From a checkpoint of a small mixture-of-experts model trained on Wikipedia.
Size: 10 layers, width 256, vocabulary 15812, 21.2M parameters.
Training: a variant of SOAP for the experts, 366M tokens, 5584 steps.
Below are experts of layer 2 (counted from 0) of a mixture-of-experts language model. Rows are named router (the router's row for the expert), up (a neuron's input weights, with its number) and show model dimensions 0-255. Each number is 128 + 24 x the weight over its row's rms, rounded and kept within 0 to 255.
Before each expert's rows: "comes after" lists some tokens at least twice as common just before its tokens as in all text; "mostly gets" lists some tokens that are sent to it at least half of the time. This comes from a sample of Wikipedia text that the model never trained on. Tokens count by the router's weight.

# expert 13
comes after: " |", " C", " D", " T", " P", " B"
mostly gets: " %", "zz", " MPC", " Candidate", ".5", " 0.0"
router [174 107 208 103 122 137 143 157 161 126 144 130 124 141 165 120 103 143 135 148 128 103 104 105 116 166 141 130  78 100 107 147 137 123 118  96 130 107 101 110 125 128 138 119  87 121 145 100 143 102  76 156 110 118 138 118 118 142 135 168 159 177 179  97 125  86 115 141 114 127 104 131  68 125 104 169 119 108 174 154 139  96 105  67 129 128 167 138  98 119 131 112 117 145 126  95 116 112 114 140 102 168 110 142  83 148 126 149 104 114 134 111 120 120 129 105 136 130 162 166 150 134  97 122 123 163 104 119 164  86 125 102 102 145 111 122 117 145 139 141 133 149 117 151 143 112 160 107 144 151  99 132 132 150 107 146 167 127 118 141 147 154 187 151 168 125 112 139 121 131  96 119  89 142 112 154 157 149 137 124 107  69 125 112  71 117 165 149 153 131 100 146 106 136 122 123 113 165 154 141 113 129 139 135 107 118 156 159 110 148 124 139 130  65 135 107 129 155 141 142 165 123 149 132 118 119 124 138 146 185 123 127 139  86  87 164 108 155 129 143 146 130 109 129  85 124 104 117  96 113 112 101  93 134  86 117]
up7 [167 147 155 104 149 116 156 123 173 172 171  96  92 102 119  91 135 162 107 175 125 122  77 148 123  71 114 110 154  94 113 160 177 149 159 139 138 138 111 140 112 105 135 103 137 106 150 119  90 116 156 105 130 119 124 137 125 143 100 169 132 120 149  81 117 169 137 120 110 186 157 152 133 149 124 115 132  58 133  68 198 145 108 147 106 137 129 172 140 100 140 127  94 129  83 143 140 154 132 128 149 111  94 110 125 149 157 115 119 156 148 126 128 110 168 126 111 175 150 138 120 163 114 113 130 145 133 165 126 122 131 152 155  84 139 147 123 113  90 113 107 133 107 144 141 123 153 116 129 135 153 133 100  93 101  54 115 114 122  86 111  95 100 138 146 112 119 155 163 143  92 131 143 145  94 152 145 123 145 108 132 124 166 132 166 119 141 129 135 141  79 102 109 147 136  75 123 125 103 121 122 136 154 127 134 147 141 138 135 132 167 150 120 129 126  95 131  93 113 115 120  99 165 127  74 102 116 116 116 145 115 131 105 120 146 112 122 117 138 123 168  93 106 145 102 139 104 133 124 119 122 129 114 141 137 156]
up8 [120 119 144 140 122 161  99 106 119 142 140 138 126 102  69 110  85 130 131 130 103 171 101 124 129 148 124 149 122 115 140 137 117 152 174 102  66 137  66 151 134 184 142  95 114 189 139  97 155 115 114  88  87  90 110 137 119  73 126 139 139 112 125 126 150 141 137  94 147 117 111 118 124 118 116 155 203 103 104 166 110 115 139 136 123 138 102 117  91 169 172 122 143 177 171 147 112 126 116 153  76  91 151 117 143 108 176 111 144 129 141 112 117 134 148 117 128 130 136 134 107 127 147 140 105 138 162 119 119 123 145 162 142 128  96 138 131 143 105 167 144 127  93 148 152 138 135 123 129 132 102 131 135  96 119 119 165 112 154 114 175 134 150 113 148  94 144 117 120 115 133 165 115 127 140  99 141 109 153 129  96 114 163 137 149  86 113 109 140  90 145 102  84  99  93 113 116 130 131 130 133  96 141 125 141  73  87 132 165 150  99 131 131 111 111 144 131 105 140 126 145 112 136 114 128  99  87 148 122  84 129 112 115 117 143 121 127  81 155 151 128 155 142 168  73 173 113 127 100 115 112 127 147 146 171 125]
up9 [131 107 120 102 135 121 104 152 160 136 158  74 146 113 164 103 124 145 151 160 104 174 138 118 111 154 102 125 166 110 121 136 167 111 124 127 109 109 154 132 151  82 122 125 121 117 116 158 152  90 104 135 107 111 110 118 170 139 133 150 142 169  94 141 145 141 133  80 166 110 113 125 119 112 111 132 170 125 138 143 135 137 165 123 150 142 121  84 102 120 116 145 124 131 105 110 149 156  91 140 144 141  97 139 110 155 136 153 143 148 169 136 133 154 152 116  72 121 132 134 148 135 134 135 107 126 113 136 177 192 126  97 149 132 131 124 158  97  76 129 181  97 118 133 178 112 143 157 110  98 104 114 158 132 151 126 163 103 139 121 145 145 145  81 157 107 133 133 128 107  95 139 152 135 118 153 131 138 137  89 169  82 168 101 134 136 125  97 177 128 142 123 149 158  70 174 143 108 172 105 126 149 171  95 145 157 105 177 148 139 126 113 114 107 134  99  95 149 140 138 127 173 131 115 124 148 156 161 119 116 134 151 153 129  98  89 128 151 140 120 112 168 141 117 134 114  92  84 146  89 150 142 128 102  95 118]
up10 [114 135 128 104 129  62 114 121 110 140 134 113 124 163 128 130  95 101  84 141 170 115  98 108 135 151 101 109 107 148 112 169 107 130 148  98 121 138 127 125 142 125 154 119 147 186 135 148 123 117 131 146 161 137 118 130 159 126  98 108 121 126  94  99 151 123 109 118 137 142 150 164 147 173  85 115 136 121 116 122 117 143  99 132 104 117 108 107 127 106 129 126  90 104  88 145 128  95  97 170 139 167 153 128 141 119 142 103 153 118 149  85 143 135 137 112 164 151 144 127 154 149 132 134 131 152 129 147 138 109 139  94 115 179 109 161 148 158 160 167 105 146 126 115  68 132 130  85 115 119 116 178 116 142 165 107 155 114 131 110 156 124 131 124 123 148 136 131 121 156 132 133 185 145 102 106 106 140 140 115 145  99 108 144  96 121 172 129 141 152 153  88  75  76 163 141 154 168 130 146 154 158  74 114 147 116 170 143 139  91 104 139 141 163 146 145 158 129 110 160 138 123 129  56 172 117 143 113 110 143  92 128  93 128 110 116 152 139 107 132 133  95 144 162  95 118 118  99 149  68 157 160 136 111 104 142]
up11 [130 135 136 145  96 130  86 116 138 108 133 134 176 148 130 130 133 106 155 140 135 190 142  73 104 136 119 112 135 159 146 120 107 137 137 163 106 117 102 148 146 128  68 124 103 125 157  87 176 122 104 145 129 115  75 147  87 136 123 150 108 148 100 132 122 144 145 120 173 147 140 149 139 142 139 152 102 124 163 119 120 128  85 127 151 121 118 137 103 156 134 127 164 171 139 167 143 178 139 146 145 141 150 150 159 131 123 121 130 154 111 113 140 126 146 130 147  92 161  73 163 177 104  97 122  96 143  79 166 126 137 138 117 123  73 150 142 108  94 149 137 144 104 134 123 133 147 111 123 142  88  83 157 115  89 110 125 147 102  92 151 131 116 131 107 141 100 139 129 163 105 137 141 143 115 143 156 107 105  89 166 109 129 140 124 145 120 118 170 153 107 121  89 128  83 108 140  90 128  85 123 168 161 153 167 133  96 106 121 166 142 146 153  93 146 109 128 161  81 131 137 150 129 156 110 141  87 123 128 138  90 106 109  96 109 143 112 127 107 122  92 183 139 119 105 116  71 117 127 150 112 130 108 134 119 117]
up12 [142  89 134 149 134 128 128 134 136 145 125 163 144 131 170 115 155 157 134 140 167 125 113 128 119 125 128 117 108 116 147 105 133 160 107 139 132 189 152  94 119 152 105 130  96 142 108 151 157 137 156 146  92 137 120 142 111 128  97 177  91 123 150 111 110 112  94 140 127 127  64 114  93 161 141 101 112 125 158 152 123 134 156 113 125 142 108 152 105 116 114 176 139 121 132 121 111 109 100 139 104 144 124 110 113 140 112 157 108 115 132 137 107  99 120 147 192 146 132 167 113 122 110 153 172 159 164 188 160 171 163 102  96 150 138 183  96 109 106  97 133 115 160 140 131 103 136 154 159 118 111 128 158 177 106 137 131 101 148  88  94 104 140 127 113 140 148 140 100 138  72 131 128  96 206 101 143 149 135 105 125  94 110  89 132 108 101 131 112 136 123 147 109 148 140 120 122 139  82 142  85  86 157 111 161  90 131 153 137 107 142 160 130 125 134 138  75  97 110 126 105 119 111 129 106 123 108 148 105 123 146 126 153 125 133 153 131 124 148 165 154 199  98 155 133 125 136 134 124 117 111 150 109 156 111  95]
up13 [127 131 136  99 148 154  93 101 152 107 102 144 124 126 148 158 116 131 129 109 147 158 101  88  83 145 107 163 111 100 159 117 162  99 131 147 142 145 137 182 143 130 135 102 132 134 116 167 138 116 123 121  71 138  91 171 200 111 123 135  83 111 131 148 121 115 161 133 111 129 156 139 130 144 152 135 138 137 130 121 138 138 126 158 136 170 134 131  94 132 160 141 103 132 144 106 142 114 168  92 127  85 105  81 114  93  99 149  77 118 106 127 116 132  64 129 144 122 125 198 148 152 121 144 121 167  79 127 152 160 157 147  90 133 137 158  98 105 124 104 118 107  88 114 117 144 117 152 113 100  95 153 106 122 171 139 132 121 126 141 130 144 155 137 125 122 124 104 116  90 105 166 113 136 174 119 124 118 141 162 106  74 131  90  94 159  88 100 139 104 128 139 126 117 146 154 121 169  85  98 171 122 144 164 141 127 124  86 126 133 129 121 129 111 129 117 116 143 156 155 107 145 151 112 137 135 151 125 149 167 170 138 151 121 122 100 146 123 112 158 126  85 125 129 139 145 138 114  95 103  82 163 119 138 101 155]
up14 [ 93 164 121 138 147 164  93 117 112 154 112  85 123 151 130 182  98 128 158 138  78 120 122 140  95 169 154 108  93 182 118 126 125 118 114 147 102 118 138 119 124 134 153 129 100 124 106 142 155 132 116 134  97 132 154 145 109 133 105  92 128 130 112 114 163 142 134 158 132 103 132 147 114 161  92 132 143 137 176 136 147 123  84 108 117  98 146 103 129 161 141 135 146 101  75 114  86  96 108  97  63 104 178 128 105 153 131 108 124 122 164 126 169 119 139 115 130 166  80  79 112 107 113  77 105 127 147 136 143 132 148 158 141 145 138 139 106  94 124  84 107 158 108 133 147 166 144 119 134  63 126 129 150 110 124  96 155 119 152 137 123 144 138 118 121 119 136 116 152 161 189 115 128 145 156  83 145 125 141  93 140 167 107 138 115 121 132 115 126 147 188 143 168 156  85 148 134 122 137  79 128 120  86 122 104 138  87 146 144 151 139 149 121 141 128 121 163 117 102 124 152 159 117 134 118 110 124 147 144 132 131  90 127 109 145 166 117 155 120 142 155 126 143 145 118  72 146  96 159 173 140 122 141 132 146 138]

# expert 8
comes after: " the", " a", " The", " his", "'s", " first"
mostly gets: " part", " team", " time", " Party", " work", " season"
router [ 89 126 134 122 135 120 120 117 127 115 121 115 133  94 134  90 118 136  95 158 143 122 130 148 115 129 164 128 119 125 139 147 151 134 125  90 150 172 154 106 111 113  98 148 153  92 140 158 154 107 177 151 159 142 159  80 125 135 102 164 125 123 118 111 108 104 123  93 117 105 120 107 106 132 126 120 132 118 107 163 143 140 150  99 185 137 160 147 119 148 117 123 121 124 158 112 127 166 120 149 129 125 126 171 159  69 131 133 159 131 134 139 126 122 125 165 118 155 124 113 139 143 120  99 141 121 108 147 159 167 112  96  96 146 121 135 124 125 135 115 165 123 115 137 117  60 124 130 111 132 135  88  78 119 168 142 113 137 149  98 176  92 128 131 126 106 145 121 142 131 130 147  98 141 132  94 133 152 148  81 145 114  91 152  55 130 140  89 217 138 126  94 137  93 147 104  97 121 123 156 109 162  87  93  68  97 154  95 124 101 176 141 135 139 100 150  82 175 140 138 131 130 145  89 115 131 122 140 156 140 129 109 143 175 130 145 148 128 133 158 117 108 140 161 113 111 145 113 124 118  98 147 131 158 169 163]
up11 [162 166 131  92 101 152 166 114 111 112  98 116 156 111 153 122 154 109 153 129 109 110 109 113 120 105 112 153 144 153 124 153 156 142 134  99 148 137 132 119 107 107  82 127 123 131 173 111 104  99 150 141 127 108 143 112 113 147 117 104 109 125 118 115 152 136  83 137 130 134 155 127  94 116 180 154 125  91 145 118 143 132 151 138 107 122 143 109 118 123 134 176 136  75 123 137  90 126 109  91 130 159 130 141 129 126 145 115 164 111 135 122 108 123  78 167 138  92 101 180 103 112 139  93 123 126 133 133 110 134 113 141  71  84 119 127 107 124 151 129 150 139 126 128 187 140 116 122 175 113 103 125  89 174 168 174 138  96 162 196 120 116 125 147 123 131  73 119 121 126 144 182 101 140 154 126 126  96 131 144 127  92 146 125 139 128 151  91 123 130 182  99 137 152 162 115 172 132  78 116 104  97 105 116  76 155 147 117 137 130 122 135 160 122 117 139 135 152 162 138  93 162 104 107 132 132 131 141 168 145 169 156 135  98 123 114  89 109 113 101 138 168 120  97 101 130 167 137 134  74 138 126 148 122 118 152]
up12 [128 121 136 100 118 113 139 137 168 123 118  95 131 127 129 154 112 135  94 147 103 135 146 138 119 194 120 117  69 113 157 162 157 137  90 104  79 122 113 124 167 133 135 157 129 101 138 109 133 125  85 165 165  87 135 112 134 142 156  87 119 131  92 163 143 101 153 149 124  92 156 113 135  74 132 113 128  95 103 114 137  98 142 125 116  94 101 129 103  91 133 106 104 140 105 140 142 137 110 206 169 122 111 135 170 137 119 149 132 124  76 176 144  92 112 124 190 119 104 102 112 131 106 150 159 131 160 116 140 102 167 137 140 169 134 153 140 141 108 107 126 134 130 132 110 136 105 122  93 146 136 151 132 133 139 104 143 171 102 105 131 160 169 155 133  67  90 152 131 121 139  77 139 122  99  99 130 126  94 134 131 139 119 117 103 145 130 125 143  88  85 147 139 119 167  97 132  92 114 151 115 170 135 130 111  94 115 106  71  92 131 136 134 105 122 161 138 151 144 114 163 115 140 130 123 125 146 141  99 112 124 164 131 108 131 135 147 153 140 131 167 140  94 100 127 115 181 117 146 118 146 105 142 111 148 152]
up13 [154 108 121 112 139 118 142 141 146 105  79 108 103 129 121 134 160 119 121 108 140 121 124 150 119  89 130 145 126 128 151 117 116 154 134 127 171 117 155 106 114 114 123 155 156 126 137 113 110 167 190 139  91 173 130 139 104  95 128 136 124 104 103  97  83 109 148 108 155 123 110 131 163 115 121 115 102 152 134  82 139 154  80 130 135 150 110 142 110 124 126 176 150 101 104  68 137 106 105 107 150 157 138 130 128 156  96 126 126 136 109  80 105 107 154 123 150 108 143 167  89 116 163 127 144 146 104 113 161 163 113 151 129 160 124 161  93 129 121 116 156 113 137 131 115 100 136 163 117 141 133 132 109 148 156 191 104  98 133 119 127 143 115 107  99 153 166 119 102 108 113 159 132 114 153 107 168 114  96  98 119 152 134 163 102 141 115 111 109 145  96 156 133 130 102 116  82 112  90 162 131 150 102  92 152 188 160 136 182 119 118 136  99 146 133 181 141 111 108  92 145 151 150 100 162 128 125  97 113 143 130 129 108 147 174  94 140  68 132 160 121 107 170 128 110 126 104 160 107 120 114 130  80 126 124  88]
up14 [ 87 120 139  89 114 119 122 123  89 149 161 152 133 165 107  97 134 117 128 158 121 117  95 159 110 156 110  97  93 117 111  99 131 131 104  99 130 122  86 138 135 165 100 119 158 159 132 147 104 121 177 170 148 112 133 105 136 113 138 160 102 146 103 141 150 103 106 132  93 145 134 118 130 137 100 137 126  99 157 135 161 147 188 175 105 181  91 145 131 130 142  97 185 131 144 130 179 116 126 121 166 117 127 124 173 120 118 143 112 118 141 117 133 106 127 124 126 121 131 137 145 127 142 126 124 160 149 139 139 135 136 136 176 107 121 150 136 100  94 131 142  94 100 122 158 123 151  98 104 149  86  97  95 121 174 104 102 137 126 130 170 123 140 119 149 111 110 128 139  93 114 151 124 135 107  95 173 140 105 140 135 138  95 132 166 135  94 112 164 129 113 106  97  93 128 150 173 118 127 113 151 125 122 111 109  81  99 135 139 122 144  88  86 108 131 181 165 127 104 149 149 164 166 140 131 124 120 146 152  87 137 189 160 127 134  95 183 139 142 122 137 173 147 179 112 173 145  98 108 130 151 133 141 160 137 134]
up15 [117 137  84  99  99 177 151 157 126 116 160 167 146 132 122 138 144 180 137 120 117 134 156 107  84 126 120 151 117 130  96 114 166 115 134 109 144 120 121 127 134 116 104 167 151 137 123  80 180 152 114 175  95 103 147 119 123 129 122  85 135 128 122 136 105  92 134 154  85 136 116 140 121 145 138 122 142  93 149 139 182 136 129 133 134 186 194  98 140 106 199  59 134  80 124 125 121 125 120 123 109 143 140 142 142 158 139 127 135 119 154 149 119 134 119 199 164  97 133 112 143  93 134 140 115 105 151  98 112 149 136 112 149 145 152 129 157 164 114 126 144 117 143 153 112 132  97 114 119 125 145 100 125 113 116 160 133 133 118 143  75 137 106 101 114 117 117 119 159 148 155 153  99 114 152 155 143 134 133 123  80  88 163 136 109 149 148 144 126 168 174 123  82 164  81 129 131 133 118 140  75 128 107 106  86 128 125 118  98 134 155 128 102 137 106 113 137 135 166 122 115 147 156 128 142 180 105 134 109 151 124 155  94 122 154 110 151 140 128 106 164 151 122 146 140 101 148 148 110 117 132 140 135  96 124 175]
up16 [121 101 128 182 116 131 150  84  89 138 109 126 113 123 125 108 138 126  88 158 155 153 111 135 141 124 134 106 100  88  95 129 150 119 153 143 142 132 133 122 103 171 107 105 119 115 172 207 115 128 132 108 120 119 114 141 133 153 100 134 125 106 124  73 167 101 134 127 127  97 118 108 134  96 114 124 167 148 128 103 145 147 119 172 107 131 107  55 119 119 121 185 172 190 162 118 134 158 167  99 134  91 126 155 126 106 114 139 144 150  95 169  98 167 115  96  88 133 108 124 141 131 108  95 171 113 135 147 116  78  85 131 121 129 111 144 150 155 149 184 104  58 147 136 143 138  98 123 108 143 122  96 129 136 124 114 148 158 127 151 154 131 151 120 121 171 137 165 160 112 136 103 108 145 139 130 145 105 115 115 168 119 118 155  75 148 138 150 151 138 100 121 131 146 113 123 114 145 127 107 132 101 145 126 155 128 176 121 138 157 136  88 101 157 123 168 120 135 117 153 165 139 164 132 165 109 114 130 107 134 127  82 150 156  92 101 146 143 127 132 120 144 125 157 151 136 124 125 114 120 139 129 114 149 141 147]
up17 [ 84 123 121  97 106 123 101 100 128  99 130 146 142 151 119 141 141 124 125 136 113  99 118 135 131 115 167 165 125 116 121 143 102 105 133 124 134 110 136  83  98 133 127 117 112  96 152 129 182 131 116 149  89 118 125 182 108 149 155 106 177 158 134 124  92 118 120 157 169 153 109 166 122 125 112 120 159 107 143 187 113 125 129  99 114 154 177 112 141 109 128 109 136 111 126 110 142 106 121 160 139 113 119 149 124  93 155 153  57 137 130 118 138 135 111 153 148 140 122 145 147 118 111 131 144 153 111 126 130 158 154 162 138  97 152 169 169 137 162 144 126  85  90 166 103  98 147 124 122 131 135 138 102 133 111 140 154 150 120 122 170 119  98 123 124 121 134 108 154 127 122 121 147 135 103 121 166 165 109 138 114 138  85 148 185 122 118 126 156 167  96  99  93 106  98 137 105 101  70 122 137 156  45 138 116 119 115 132 158 126 164 148 160 119 114 115 138 153 111 153 163 140 133 127 125 138 119 155 104 116 132  92 119 168 138 122  99 157 130 139 172 106 130 142 128 156 104  41 141 168 163  89 124 114 126 117]
up18 [ 98 132 134 129 137 150 133 121 151 157 127 167 126 140 140 106 138 167 135 118 135  80  83 125 133 122 128 111 110  82 117  76 120 103 181 130 116 130 152 111 149 143 135 107 106 139 117 129 134 113 127  95 146 131 135 185 152 150 144  75 102 105 161 122 136 119 184 120 131 130 126 112 100 160 119 125 116 128 114 100 125 142 149 142 178  93 158 111 164 127 143 103 159  96 166 108 131 118 100 118 123 107 168 146 157  96 132 114 121 129  86 154 149  92 122 142 134 177 129 146 151 145 153 112 183 130 149 133 135 133 183 181 141 125 164 111 138  93 105 115 170 152 145 169 124 114 134 114 121 127 140 144 181 162 145 163  90 132 125  83 166 120 110  95 136 119 140 130 150 138 110 105 153 101 128 101  97 107 110 157 114 120 129 115 123 137 123 123 126 117 157  77 115 163 124 154 101 151 119 101 111  92 103 127 166 169 109 121 133 127 109 150 107 180 107 100 110 144  98  91 119 151 153  95 108 110 151 137  95 114  87 112 162 156 169 124 164  97 173 139 137 123 114 124 148 136 132 119 113  90 116 159 144 162 100 126]

# expert 6
comes after: " |", "-", " of", "|", ":", " by"
mostly gets: " P", " F", " G", " B", " L", " T"
router [176 117 155 131 113  99 101 127 141 141 126 137 152 130 106 121 106 160 131 107 159 149 114 134 153 134  96 140 144 137 127  91 157 136 103 127 135 175 151 110  75 128 116  87 138  76 153 147 141 124 129 124 144  99 141 122 143 135 144 170 144 108 169 145 128 131 112 119  81 156 128 138 108 119 172 126 116 116 115 140 118 145 106 135 148 147 128 122 134 137 137 108 126 120 108 116 107 128 123 151 188 146 152 190 130 134 145 159 160  96  81 108 101  97 127  69 135 111  97 118 121 107 125 117 112 113 106 104 148 132  67 135 118 137 142 114 103 132 150 144 111 121 163  77 133 112 182 140 102 122 109 104 163 136 110  64 139 119 149 138 116 181 126 111 126 136 167 117 138  59 154  98 136 135 153 158 149 121  67 120  99 135 161 155  96 139 110 149 110 156 128 125 133 142 130 110 125  71 110 144 172 102  86 105 128 122 144 122 133 132 135 149 100 188  95 125  78 172 157 148 144 153 134 137 129 119  93 138 125 125 141 102 128 174 146 106 111 115 132 148 149 125 115 133 105 121  93 182 124 117 161 119 120 149 134 108]
up3 [142 158 136  84 126 120 133 131 153 138 113 111 107 104 137 162 158  48 171  55 146 115 132 104 135 114 139 108 147 152 144 104 149 123 128  99  90 135 109 107 153 165 121 148 100 151 121 110  97 104 127  97 129 129 123 135 160 168 127 140 134 131 108 106  98  97 117 140 134 152 174 126 147 130 143 124 141 122 129 136 163 157 190 129 114 107 132 158 115 124 131 140 103 119 113 135 102 132 104  97 141 139 140 121 130 124 151 129 136 157 121 182 180 151 164 119  96 139 143 110 107 148 151  92 198 148 115 119  97 116 131 128 114 139 163 171 135 121 138  88  90 168 134 108 127 166 111  91 122  94 143 160 156 132 127 129 133 109 142 191 165 107 102 160 127 138  78 136 156 138 114 148  97 118 179 123 149 154 112 148 149 139 138 131 130 144  89 150 108 122 113 123  80 141  93 116 140 117 125 118  88 107 153 102 184 120 135 167 137 138 163  96 148 103 134 141 149 108 117 142 158 135 112 141 122 119 114 126  96 142  87 149 151 154 165 107 105 127 136 136 134 136  98 159 147 110 146  93 143 115 119 148 109 164 123 178]
up4 [158 141 140 110 145 131 153 111 136 133 143 100 139 125 123 148  85 123  94 114 126 121 148 148 159 124 146 131 105  67  97 151 118 125 122 116 139  99 137 164 191 100 168 128 165 137 135 117 145  80  93 125 146 151 108 113 112 126 138 127 155 122 151 113 159 142 118 129 117 122 160 120 101 130 132 115 140 153 114 114 130  83  79 139 101 121 116 115 121  81 130 167 102 173  97  97 150 116 115 120 120 190 167 171 166 171  95  82 149 150 140 135 154 162 140 128 151 142 137  90 122 147 139 128 115 124 153 145 102  61 145 134 105  99 152 155 108 136  96 130  96 158 134 124 130 175 123 140 130 145 128 146 135 148 106 132 105 113 126  91 144 148 147 123 108 151 170 152  96 100 116  96  72 136 159  85 162 136 120 125  70  80 152 120 151 121 137 151 114 163 148 160  94 128 142  98 111  96 143  97 146  97 121 141 147 122 119 150 167 119 131 132 152 126 115 161 163 139 180 147 136 127 128 158 161 122 112  86 113 129 109  81 132 116 130 118 122 126 110 130 168  89 122 154 123 127 139  81 106 121 108 131 128 162 140 127]
up5 [123 134 151 133 106 201 122 149 128 115 134 148 140 150 137 126 151 148 146 152 135 135  67  83 157 131 174 129 111 121 105 113 138 114 166 113  88 136 105 140 163 123 159 113  91  91 145 176 143  92 108 107 161 127 149 115 107  87 149 124 136 129 124 104 151 116 151 118 143 108 121 127 110 129 139 144 147 112 148 177 133  94 127  98  89 112 149 148 117 138 116 129 147 152 149 147 140 145 157 128 112 112 113 157 138 141  61 119 132  96  74 139 164 156 133 167 165 122 118 115 116 103 162 146 121 107 161 113 145 141 112 125 148  98 137 166  97 138 123 169 148 145 166 103 118 142 115 135 145 105 160 171 138 128  90 142 137 107 144 110 160 116 132 137 158 135  91 152 114 135 161 164 154 114 167  99 134 134 139 158 149  62 125 152 152 106 114 155 150 124 127  77 126 122 126 114 126 123 110 158 121 140 100 122  93 154 133 158 115 137 134 123 126 107 131  97 115  88  86 120 141 157 130 142 147 105 127 116 120 153 145  99 136  70 152 105  78 171 176 117 101 139 136 142 107 135 104 131 131 128 110  60 158 173 139 126]
up6 [128 122 143 145 148 109 141 108 153 162 103  83 120  70 101 103  90 139 134 144 105 152 113 160 108 160 110 140 158 107 137 149 101 105  89 167 131 112 115 114 109 175 130 134 145 138 142 189 144 125 159 182  96  92 167 125 101 112 107 151 136 129 132 131 151  86 137 123 138  97 117 114 159 119 131 169 136 122 138 125  81 153 133 142 120  81 106 170  95 102 111  90 141 121 147 123 180 139 143 152 124 101 126 132 124 155 131 122 148 155  90  99 159 126 122 101 141 136 140 137 188 106 114 133 115 108 137 120 119 132 125 185 110 141 136 109 134 126 142 127 123 114 152 124 192 184 176 136 163 138 151 128 134 108 167 151 136 144 122 127 102 138 136 116 128 112 149 110 137  62 150 129 121 117 132 158  91 140 111 140 145 130 133 126 119 106 156 122 114 131 123 140 122 132 135 136 188 168 129 145  97 110 165 111 129 156 103 106 150 132 126 102 173 131  96 119 129 112 154 159 133 124 124 139 105  89 101 119 122 155 124 125 164 151  95 185 123 132 121 134 157 144  77 124 160 100 179 123 109 126  95 163  75 124 133 141]
up7 [130 130 154  89 116  82 124 141 140 131  98 117 149 127 140  95  77 105 109 125 143 132 142  98 148 140 134 132 114 107 111 179 174  87 114 116  95 149  86 113 150 182 145 119 152 120 122 131 114 113  75 118 131 115 158 123 136 114 101 171 122 113 117 110 138 100 115 159 114 118 136 122 122  92 137 107 125  69 128 136  66  95 110 134 144 116 108 112 150 134  72  87 116  62 100 122 136  87 138 129 114 114 118 150 115 136 148 102 137 153 178 145 131 118 138  96 141 149 142 120 162 132 112 116 143 147 139 175 122 111 119 158 129  88 137 108 115 149 136 140 124 158 130 125 128 119 132  84 123 133 133 144 128 165  97 124 110 113 140 155 110 180  76 141 160 117 125  89 131 128 155 156  87 141 132 145 119 147 148 137 112 135 154 108 116 179 119 142 168 150 103 159  64 126 123 111  99 107 110 133 139 122 132  83 108  80  56 118  97 145 161 131 142 108 148 131 130 116 143 122 122 153 170 104 120 144 111 114 149 163 153  92 119 140  95 138 155  97 133 146 134 114  92 162 128 176 124 110 136 146  84 114 126 135 105 128]
up8 [ 65 104 147 127 150 103 100 117 137 115 142 149 107 160 162 122 125 144  95 127 134 131 118 126 140 123 150 114 140 132 124  77 117 156 101 141 143 139  95  90 149 104  96 126 148 150  93 124 125  89 134 132 107 113 122 101 103 108  95 126 123 168 139 144 115 163 102 117 142 161 100 107 124 116 178 112 128 102 130 169 105 127 118 123 129 136  91  94 133  76 116 105 158 127 117 137  65 162 160 150 135 116 132 122 175 181 147 137  97 132 136 155 160 168 110 122 156 162 110 178 124 136 150 112 111 133 171 150 118 164 147 118 101  85 112 113 135 153 112 123 124 120 149 106 170  81 146 129 138 172 147 122 129 172 139 107 140 101 139 133 130 162 119 132 117 111 162 131  97 102 122 168 148 133 140 102 115 139 137  89 148 157 110 129  88 119 139  91 111 128 100 108 105 151 160 172 131 119 147  95 114 148 131 100 197 110 114  96 145  95 100 138 104 172 139 113 149 127 110 185  97 142 127  98 166 122 157 123 104 102 115  71 110  96 131 127 111 127 164 117 159 149 109 133 124 158 119 147 136 108 131 154 153 107 134 115]
up9 [137 138 129 168 111 126 129 110 103  96 136 106 118 110 121  70 127  77 126 125 157 113 155 121 148  92 134 136 117 142 146 166 117 123 155 147 150 105 135 120 153 122 135 153 101 123  93 121 135 133 158 140 122 133 134 144 119 145 133 130 119 164  80 135 125 130 164 129 127 129 125 103 143 138 111 106 121  98 117  60 183 139 140 105 115  98 158  90 122 169 132 168 142 133 170 135 125 151 169 153 110 100 152 100 168 149 125 163 130 106 136 150 171 146 126 121 129 110 143 108 141 146 135 128 130  48 148 142 114 120 146 140 131 152  99 131 159  92 116 114 107  90 160  95 183 101 104 133 117 122 169 138 174 150 123 120 120 128 109 108 145 138  90 138  78  98 110 149 160 153 113 131  84 143 116  83 128  95 165 129 146 139 104 143 141 122 116 100 116 136 158  92 127 105 162 136 114 159 133 126 148 118 192 137 151 144 138 145 147 122 152 168 121  66 117 143 127  54 120 128 179 144  96 137 134 165 100 135 139 122  96 141 174  99 156 120 121 146 134 121 133  90 153 108 148 114 114 139 134 144  97 148 153 123 150 153]
up10 [156 138 119 140 152 163 133 101 121  92 143 130 112 147 106 106 150 155 112 122 118 167 107 151 140 108 113 126 108 113 118 109 127  88  94 135 115 129 117 137  99 147  81 126 114  87 153 154 143 109 155 100 135 152 117 115 123 105  99 135  90  93 117 156 117 117 134 146 131 135 126 129 173  99 170 129 138 169 184 178 155 173 128 129 170 132 107 183 113 141 173  80 110 141  99 104 116 127  79 135 142 125 154 131 124 171 108 100 171 178 103  77 143 121 126 144 165 124 140 127 127 164 101 157 114 141 121 112 120 177 141 146 141 138 124 134  88 158 116 144 136  97  86 114 150 153 142 145 123 141  99 125 143 112 143 103 104 137 119 106 118 126 174 177 177 155 124 106 125 120  68 148 139 120 166 164 111 123 135 114 137 111 111 147 141  97 114 138  80 129 127 152 143 129 105 107 121 104  92 159 204 106 152 156 117 146 145 119 108 112 134 136 113 105 148 122 109 156 152 125 123 100 132 136 110 123 103 153 111 155 111  99 124 149  96 110  84 121 129 146 176  78 137 139 126 148 156 130  84 127 123 130 130 152 146 146]